Weights of a small mixture-of-experts language model, trained from scratch on English Wikipedia.
Size: 12 layers, width 96, 4.02M parameters.
Below are experts of layer 8 (counted from 0) of a mixture-of-experts language model. Rows are named router (the router's row for the expert), up (a neuron's input weights, with its number) and show model dimensions 48-95. Each number is 50 + 15 x the weight over its row's rms, rounded and kept within 0 to 99.
Before each expert's rows: a language model's description of what the expert responds to; "comes after" lists some tokens at least twice as common just before its tokens as in all text. This comes from a sample of Wikipedia text that the model never trained on. Tokens count by the router's weight.

# expert 1
Digits and past-tense verbs
comes after: " ", "1", "2", "0", "9", "–"
router:63 37 46 36 40 48 64 64 06 66 46 83 57 39 33 52 68 47 72 66 76 48 55 68 50 65 32 50 55 55 82 43 58 47 91 54 63 44 34 55 43 59 43 70 49 68 47 52
up0:38 47 30 69 63 69 56 78 59 68 65 60 64 48 27 63 79 67 40 52 52 58 37 22 75 52 59 43 53 37 59 53 57 43 34 32 47 80 53 19 69 36 54 40 59 47 44 65
up1:54 23 32 61 58 41 63 38 56 59 57 54 66 23 57 44 74 61 65 62 29 65 53 59 42 59 30 71 49 44 30 59 48 50 42 59 42 47 41 67 78 43 49 61 66 25 59 30
up2:58 40 48 53 44 49 72 62 58 55 79 65 31 38 46 27 36 31 46 43 60 48 49 58 61 47 40 26 43 65 31 37 50 52 42 39 24 42 54 23 57 42 49 68 37 39 52 54
up3:49 58 62 31 71 54 53 68 52 54 35 70 26 41 55 62 25 70 32 32 36 72 23 42 61 57 47 59 59 57 60 59 52 60 21 55 33 25 73 50 72 69 63 34 48 39 71 41
up4:44 28 29 54 41 41 70 52 38 60 58 43 42 51 58 55 57 36 47 55 39 71 57 24 34 50 49 55 58 42 34 53 45 84 63 83 46 71 60 43 20 68 74 54 59 59 32 63
up5:49 67 58 47 65 67 51 51 43 52 39 57 35 59 65 16 44 34 69 71 41 49 34 34 80 39 46 50 38 31 55 40 45 51 55 45 22 48 43 55 50 43 59 66 36 82 35 80
up6:42 44 56 63 54 33 74 44 46 47 45 55 42 53 39 66 44 40 50 21 65 48 48 31 54 49 50 46 59 29 41 59 46 62 66 23 26 35 62 56 68 71 33 76 54 35 46 47
up7:46 46 61 66 55 22 40 54 42 71 75 53 50 45 38 49 25 57 24 25 64 31 55 52 46 45 51 51 61 64 53 30 66 42 80 47 41 42 58 46 66 57 37 51 55 35 47 53
up8:44 22 53 62 50 14 57 37 73 11 44 66 32 37 58 54 54 72 51 42 54 30 60 28 46 42 50 46 45 66 36 30 37 41 37 63 40 43 26 28 42 59 64 39 54 62 50 22
up9:58 27 36 72 73 72 43 65 67 53 59 81 42 56 47 54 66 59 33 54 45 42 26 53 45 56 54 31 60 28 52 68 59 34 48 30 51 54 23 32 56 46 67 49 60 42 27 61
up10:62 64 46 56 43 75 42 36 57 80 49 53 63 67 84 37 66 46 49 57 39 42 18 32 71 07 61 36 62 53 60 63 26 44 57 38 48 44 44 41 18 46 49 17 44 29 43 53
up11:50 57 49 60 46 42 14 47 53 22 47 67 47 50 46 60 48 31 48 67 46 71 66 57 47 75 51 58 52 52 29 30 56 33 56 56 28 54 61 44 64 21 50 40 39 66 10 60
up12:64 25 34 73 46 69 35 27 41 53 62 67 69 20 80 60 47 71 38 50 51 57 61 57 68 53 17 46 31 19 46 28 58 16 60 51 81 48 52 66 46 44 76 67 51 65 49 52
up13:49 26 38 32 69 13 67 58 44 60 77 44 68 39 34 50 33 66 64 44 64 36 31 47 78 57 54 36 58 36 54 49 56 59 39 22 62 28 35 52 54 50 46 47 74 68 59 82
up14:48 47 49 49 49 35 46 44 37 20 39 61 39 60 27 46 42 65 47 53 47 63 72 49 21 55 40 28 59 32 35 41 76 60 72 54 66 23 46 50 51 44 45 79 59 69 50 34

# expert 0
Line breaks and section markup
comes after: "\n", " |", ".", ")", "==", " =="
router:55 54 57 35 52 55 48 40 37 36 63 36 42 48 23 28 49 79 56 33 57 67 64 49 55 55 43 61 74 35 85 65 61 70 62 30 63 68 59 36 59 60 24 83 33 65 53 83
up0:35 62 71 31 50 66 54 71 38 69 48 48 79 35 54 78 52 55 69 19 70 66 65 15 50 43 36 46 59 40 47 30 31 60 62 49 66 50 44 41 48 54 31 68 28 59 64 62
up1:62 44 40 40 82 44 47 34 39 77 49 61 46 47 73 55 41 63 70 58 53 57 63 38 50 35 69 38 70 22 27 59 56 46 57 27 40 53 55 78 36 62 45 58 62 52 25 66
up2:61 37 58 42 61 52 61 63 38 24 53 43 55 32 34 55 61 42 50 54 46 76 44 60 62 38 40 38 56 44 52 54 53 50 42 45 64 59 72 56 58 69 47 61 71 52 40 66
up3:55 59 62 57 32 43 36 71 60 56 67 58 41 52 38 68 52 82 55 38 30 56 53 56 53 34 49 48 40 33 33 40 66 32 52 41 49 44 60 48 10 52 33 28 86 50 63 58
up4:70 57 41 33 26 53 63 37 19 53 64 61 71 36 83 54 37 41 67 47 69 53 68 54 56 43 50 44 53 52 45 34 50 55 58 40 57 42 55 17 43 52 63 65 58 69 54 36
up5:70 51 43 45 60 50 49 20 38 25 56 57 55 72 51 51 74 63 58 48 84 71 36 46 41 48 52 40 34 41 51 42 42 32 43 17 76 51 65 51 41 71 58 81 36 74 69 59
up6:71 37 67 51 63 43 45 41 50 38 59 31 33 41 60 79 44 50 63 37 49 36 49 40 38 42 35 64 43 17 35 65 76 60 44 72 63 63 46 56 70 55 51 53 66 67 56 62
up7:63 20 57 39 67 42 40 54 27 34 37 66 63 39 76 51 30 52 44 25 34 54 44 77 31 24 56 68 52 29 57 66 54 49 46 71 64 60 55 27 40 42 55 47 59 50 62 38
up8:53 47 44 60 73 35 42 81 30 48 74 49 61 51 33 32 35 62 42 56 29 57 27 59 57 38 30 30 64 65 79 40 56 52 52 46 26 73 52 63 68 58 39 59 49 59 50 74
up9:40 66 57 53 33 38 45 55 53 35 71 46 43 34 41 45 48 58 59 59 48 65 65 54 45 45 53 61 58 33 65 45 73 37 35 48 76 49 62 24 40 33 65 60 55 48 55 55
up10:33 44 50 83 45 74 54 48 56 47 52 54 58 43 55 63 50 34 54 06 69 54 37 81 67 48 41 33 41 67 64 45 30 48 26 59 53 55 43 52 43 32 55 75 54 68 35 57
up11:64 39 39 23 74 63 60 40 41 49 56 49 51 53 50 55 37 54 47 41 47 67 56 29 35 48 35 57 42 49 55 70 62 36 35 77 77 31 27 24 20 52 63 52 41 45 86 31
up12:74 70 72 61 38 63 38 64 45 64 57 38 39 53 46 55 64 72 60 50 65 48 75 84 70 49 41 30 37 33 03 49 66 74 54 50 61 40 58 58 51 51 75 55 59 54 93 38
up13:69 48 55 57 56 54 76 40 51 34 58 97 49 78 34 75 47 62 75 45 45 48 31 42 51 73 80 42 77 40 44 83 59 55 69 52 49 57 51 53 55 39 65 72 46 47 53 79
up14:50 54 23 40 48 49 96 40 64 33 46 46 46 58 45 60 32 69 60 51 43 44 81 61 55 60 31 52 38 41 49 50 70 37 68 33 34 33 54 68 38 66 42 69 42 52 41 65

# expert 3
Table cell separators
comes after: " |", " ", "0", "\n", "%", "3"
router:54 50 50 37 44 61 53 38 43 54 43 48 64 35 69 49 16 73 58 43 42 67 46 60 35 28 51 31 40 57 44 44 68 30 63 39 71 40 50 37 24 88 50 34 45 62 42 34
up0:55 16 84 37 43 57 59 33 23 54 57 70 46 63 69 58 14 63 68 48 67 51 71 75 39 41 48 55 51 45 43 36 58 45 60 25 58 49 51 53 42 45 55 29 54 26 72 23
up1:36 56 36 36 33 58 75 44 40 58 58 50 58 46 42 54 49 71 70 55 79 34 71 52 54 13 77 57 41 42 64 40 75 33 32 40 42 58 55 58 56 67 57 48 39 44 19 65
up2:47 30 27 46 57 52 55 30 33 43 31 50 44 95 43 64 52 73 39 50 52 82 41 56 43 71 46 51 48 55 27 53 62 41 73 84 44 44 67 44 30 67 50 54 40 41 47 61
up3:72 46 50 48 41 45 45 53 34 70 49 37 56 26 74 25 32 76 80 61 29 50 61 47 32 51 74 31 42 58 51 59 75 34 46 38 62 24 71 61 64 75 44 48 64 44 57 34
up4:62 49 45 32 50 50 28 63 32 68 53 20 64 11 47 39 34 69 49 64 47 53 69 41 24 47 47 35 32 10 56 44 55 63 72 27 54 47 53 43 37 53 62 62 58 44 40 70
up5:64 46 44 46 51 40 65 40 40 46 50 65 84 37 40 55 52 52 54 70 56 66 70 51 50 40 56 20 47 25 45 45 44 35 58 52 67 24 48 37 46 73 48 31 61 11 52 54
up6:41 51 64 61 50 41 72 44 41 57 56 68 60 40 29 53 43 46 70 57 63 68 55 43 45 38 29 33 63 44 66 20 90 49 80 55 63 21 39 21 52 47 39 69 60 53 58 57
up7:66 27 45 23 39 56 46 35 56 25 42 41 52 84 49 55 21 29 46 65 36 66 44 51 45 41 24 47 74 40 40 56 54 22 65 63 57 68 49 37 80 52 66 31 49 48 47 50
up8:65 26 66 65 48 38 30 95 60 37 53 72 55 33 56 41 23 17 38 49 63 47 51 26 43 47 41 34 61 39 68 57 42 37 67 54 75 46 34 79 29 63 60 57 74 54 60 48
up9:43 44 33 51 59 31 57 39 13 58 47 43 52 47 62 57 68 33 26 46 17 35 61 68 40 28 55 60 10 51 77 57 59 14 70 62 46 52 63 49 30 33 58 24 60 39 58 41
up10:50 44 46 28 47 57 78 50 77 39 38 36 36 58 54 55 66 75 52 44 48 72 15 51 29 64 32 50 57 59 47 44 50 51 83 53 72 63 78 55 04 67 69 16 40 34 66 72
up11:65 54 80 40 60 65 52 51 22 55 62 72 11 37 59 67 47 34 27 59 66 33 64 71 39 43 31 49 44 47 14 41 59 64 60 54 71 44 52 68 50 52 69 29 51 71 55 42
up12:68 42 63 62 49 43 56 48 46 57 66 56 74 45 19 22 26 37 35 59 51 56 43 31 32 52 52 48 59 39 42 81 36 43 64 39 58 62 56 72 59 50 33 34 63 80 28 28
up13:71 47 52 44 54 47 53 62 41 55 44 39 44 29 36 12 73 24 35 42 55 54 61 74 56 74 52 53 39 68 72 46 53 46 66 24 34 65 62 36 50 53 60 30 45 66 56 26
up14:53 64 73 45 48 70 56 33 57 66 64 75 47 25 57 66 17 48 43 57 38 27 34 61 37 88 62 64 39 19 53 50 53 49 47 71 73 38 35 31 62 69 39 55 64 57 41 44

# expert 10
Articles and vowel-initial starts
comes after: " in", " of", ".", " the", " to", "ed"
router:55 85 59 31 64 32 64 59 44 54 71 66 62 81 54 65 32 37 60 76 45 66 63 24 20 40 32 37 62 33 74 44 44 52 44 53 39 60 43 37 49 13 51 38 56 55 61 78
up0:45 66 78 61 36 48 70 10 53 32 65 61 47 63 58 45 66 46 52 33 58 88 42 45 22 72 44 63 55 61 53 56 49 34 29 68 33 26 32 66 55 15 36 53 42 60 64 36
up1:37 74 52 45 55 44 32 67 46 35 65 50 78 21 49 44 42 57 40 63 42 61 35 36 39 62 25 14 57 65 20 59 64 36 33 47 61 42 49 52 63 33 55 75 60 38 28 30
up2:57 53 39 46 60 37 58 31 32 75 71 70 53 43 28 59 23 45 19 79 58 52 53 55 29 45 46 37 47 27 25 50 76 86 49 49 70 62 54 30 42 42 50 28 39 45 61 84
up3:52 48 57 48 68 76 73 60 17 43 39 71 45 77 61 35 43 37 59 24 38 41 58 30 43 37 42 48 27 61 41 65 41 46 33 41 66 18 44 44 27 58 53 51 54 71 48 71
up4:39 69 55 27 49 82 53 60 44 61 81 70 28 52 44 28 47 63 47 61 43 67 35 29 36 48 37 65 55 38 50 43 62 34 61 42 43 52 47 50 16 57 39 60 65 35 61 63
up5:61 71 49 46 48 50 44 32 35 38 40 42 47 66 41 52 77 45 77 43 33 46 64 61 64 46 44 22 52 37 62 69 32 58 36 45 66 70 43 52 51 43 43 29 68 67 27 62
up6:72 78 55 42 43 47 80 21 48 45 81 43 37 53 28 59 17 70 54 31 39 46 82 65 51 37 27 58 26 22 39 67 63 42 55 52 76 32 59 55 51 33 50 59 51 34 57 38
up7:35 31 51 59 63 30 58 37 37 46 57 56 37 60 54 38 41 49 52 65 29 71 55 63 66 45 22 44 40 32 70 40 51 53 40 41 43 66 46 35 47 48 67 43 61 45 38 53
up8:86 72 48 46 56 45 27 59 66 69 45 41 27 59 61 62 24 30 53 39 54 46 60 69 64 48 33 54 26 63 49 47 75 46 40 62 51 19 35 54 37 64 76 59 63 64 48 56
up9:41 54 05 35 63 20 69 73 75 22 50 51 73 40 35 58 76 62 43 40 65 67 59 63 48 41 43 34 52 30 47 28 35 32 54 50 36 48 57 60 73 57 48 43 62 38 64 21
up10:43 39 60 46 47 63 47 63 24 44 74 50 64 62 56 48 42 31 29 30 52 55 72 41 47 62 22 66 25 24 55 57 43 55 42 57 75 68 51 56 46 77 50 24 68 73 38 47
up11:54 59 43 38 40 32 55 37 50 43 58 31 70 41 27 60 38 63 57 69 38 70 50 73 42 30 70 31 53 75 59 78 43 72 46 58 46 66 47 22 51 61 51 57 76 42 70 51
up12:74 80 46 55 34 58 52 36 70 50 26 40 59 69 19 71 52 42 50 47 41 39 49 62 42 59 49 46 43 56 38 56 46 38 61 43 25 56 49 75 58 71 25 68 78 55 57 52
up13:74 24 35 50 63 46 45 49 71 62 57 45 46 99 58 69 54 59 69 42 34 51 52 68 55 29 43 55 58 48 50 45 38 46 76 65 39 50 47 52 51 57 50 37 54 57 41 74
up14:37 65 72 33 39 63 29 60 56 50 66 44 50 55 54 45 56 65 77 50 54 54 40 60 80 54 57 66 74 47 54 35 32 59 51 57 23 53 40 43 40 71 43 69 69 37 48 78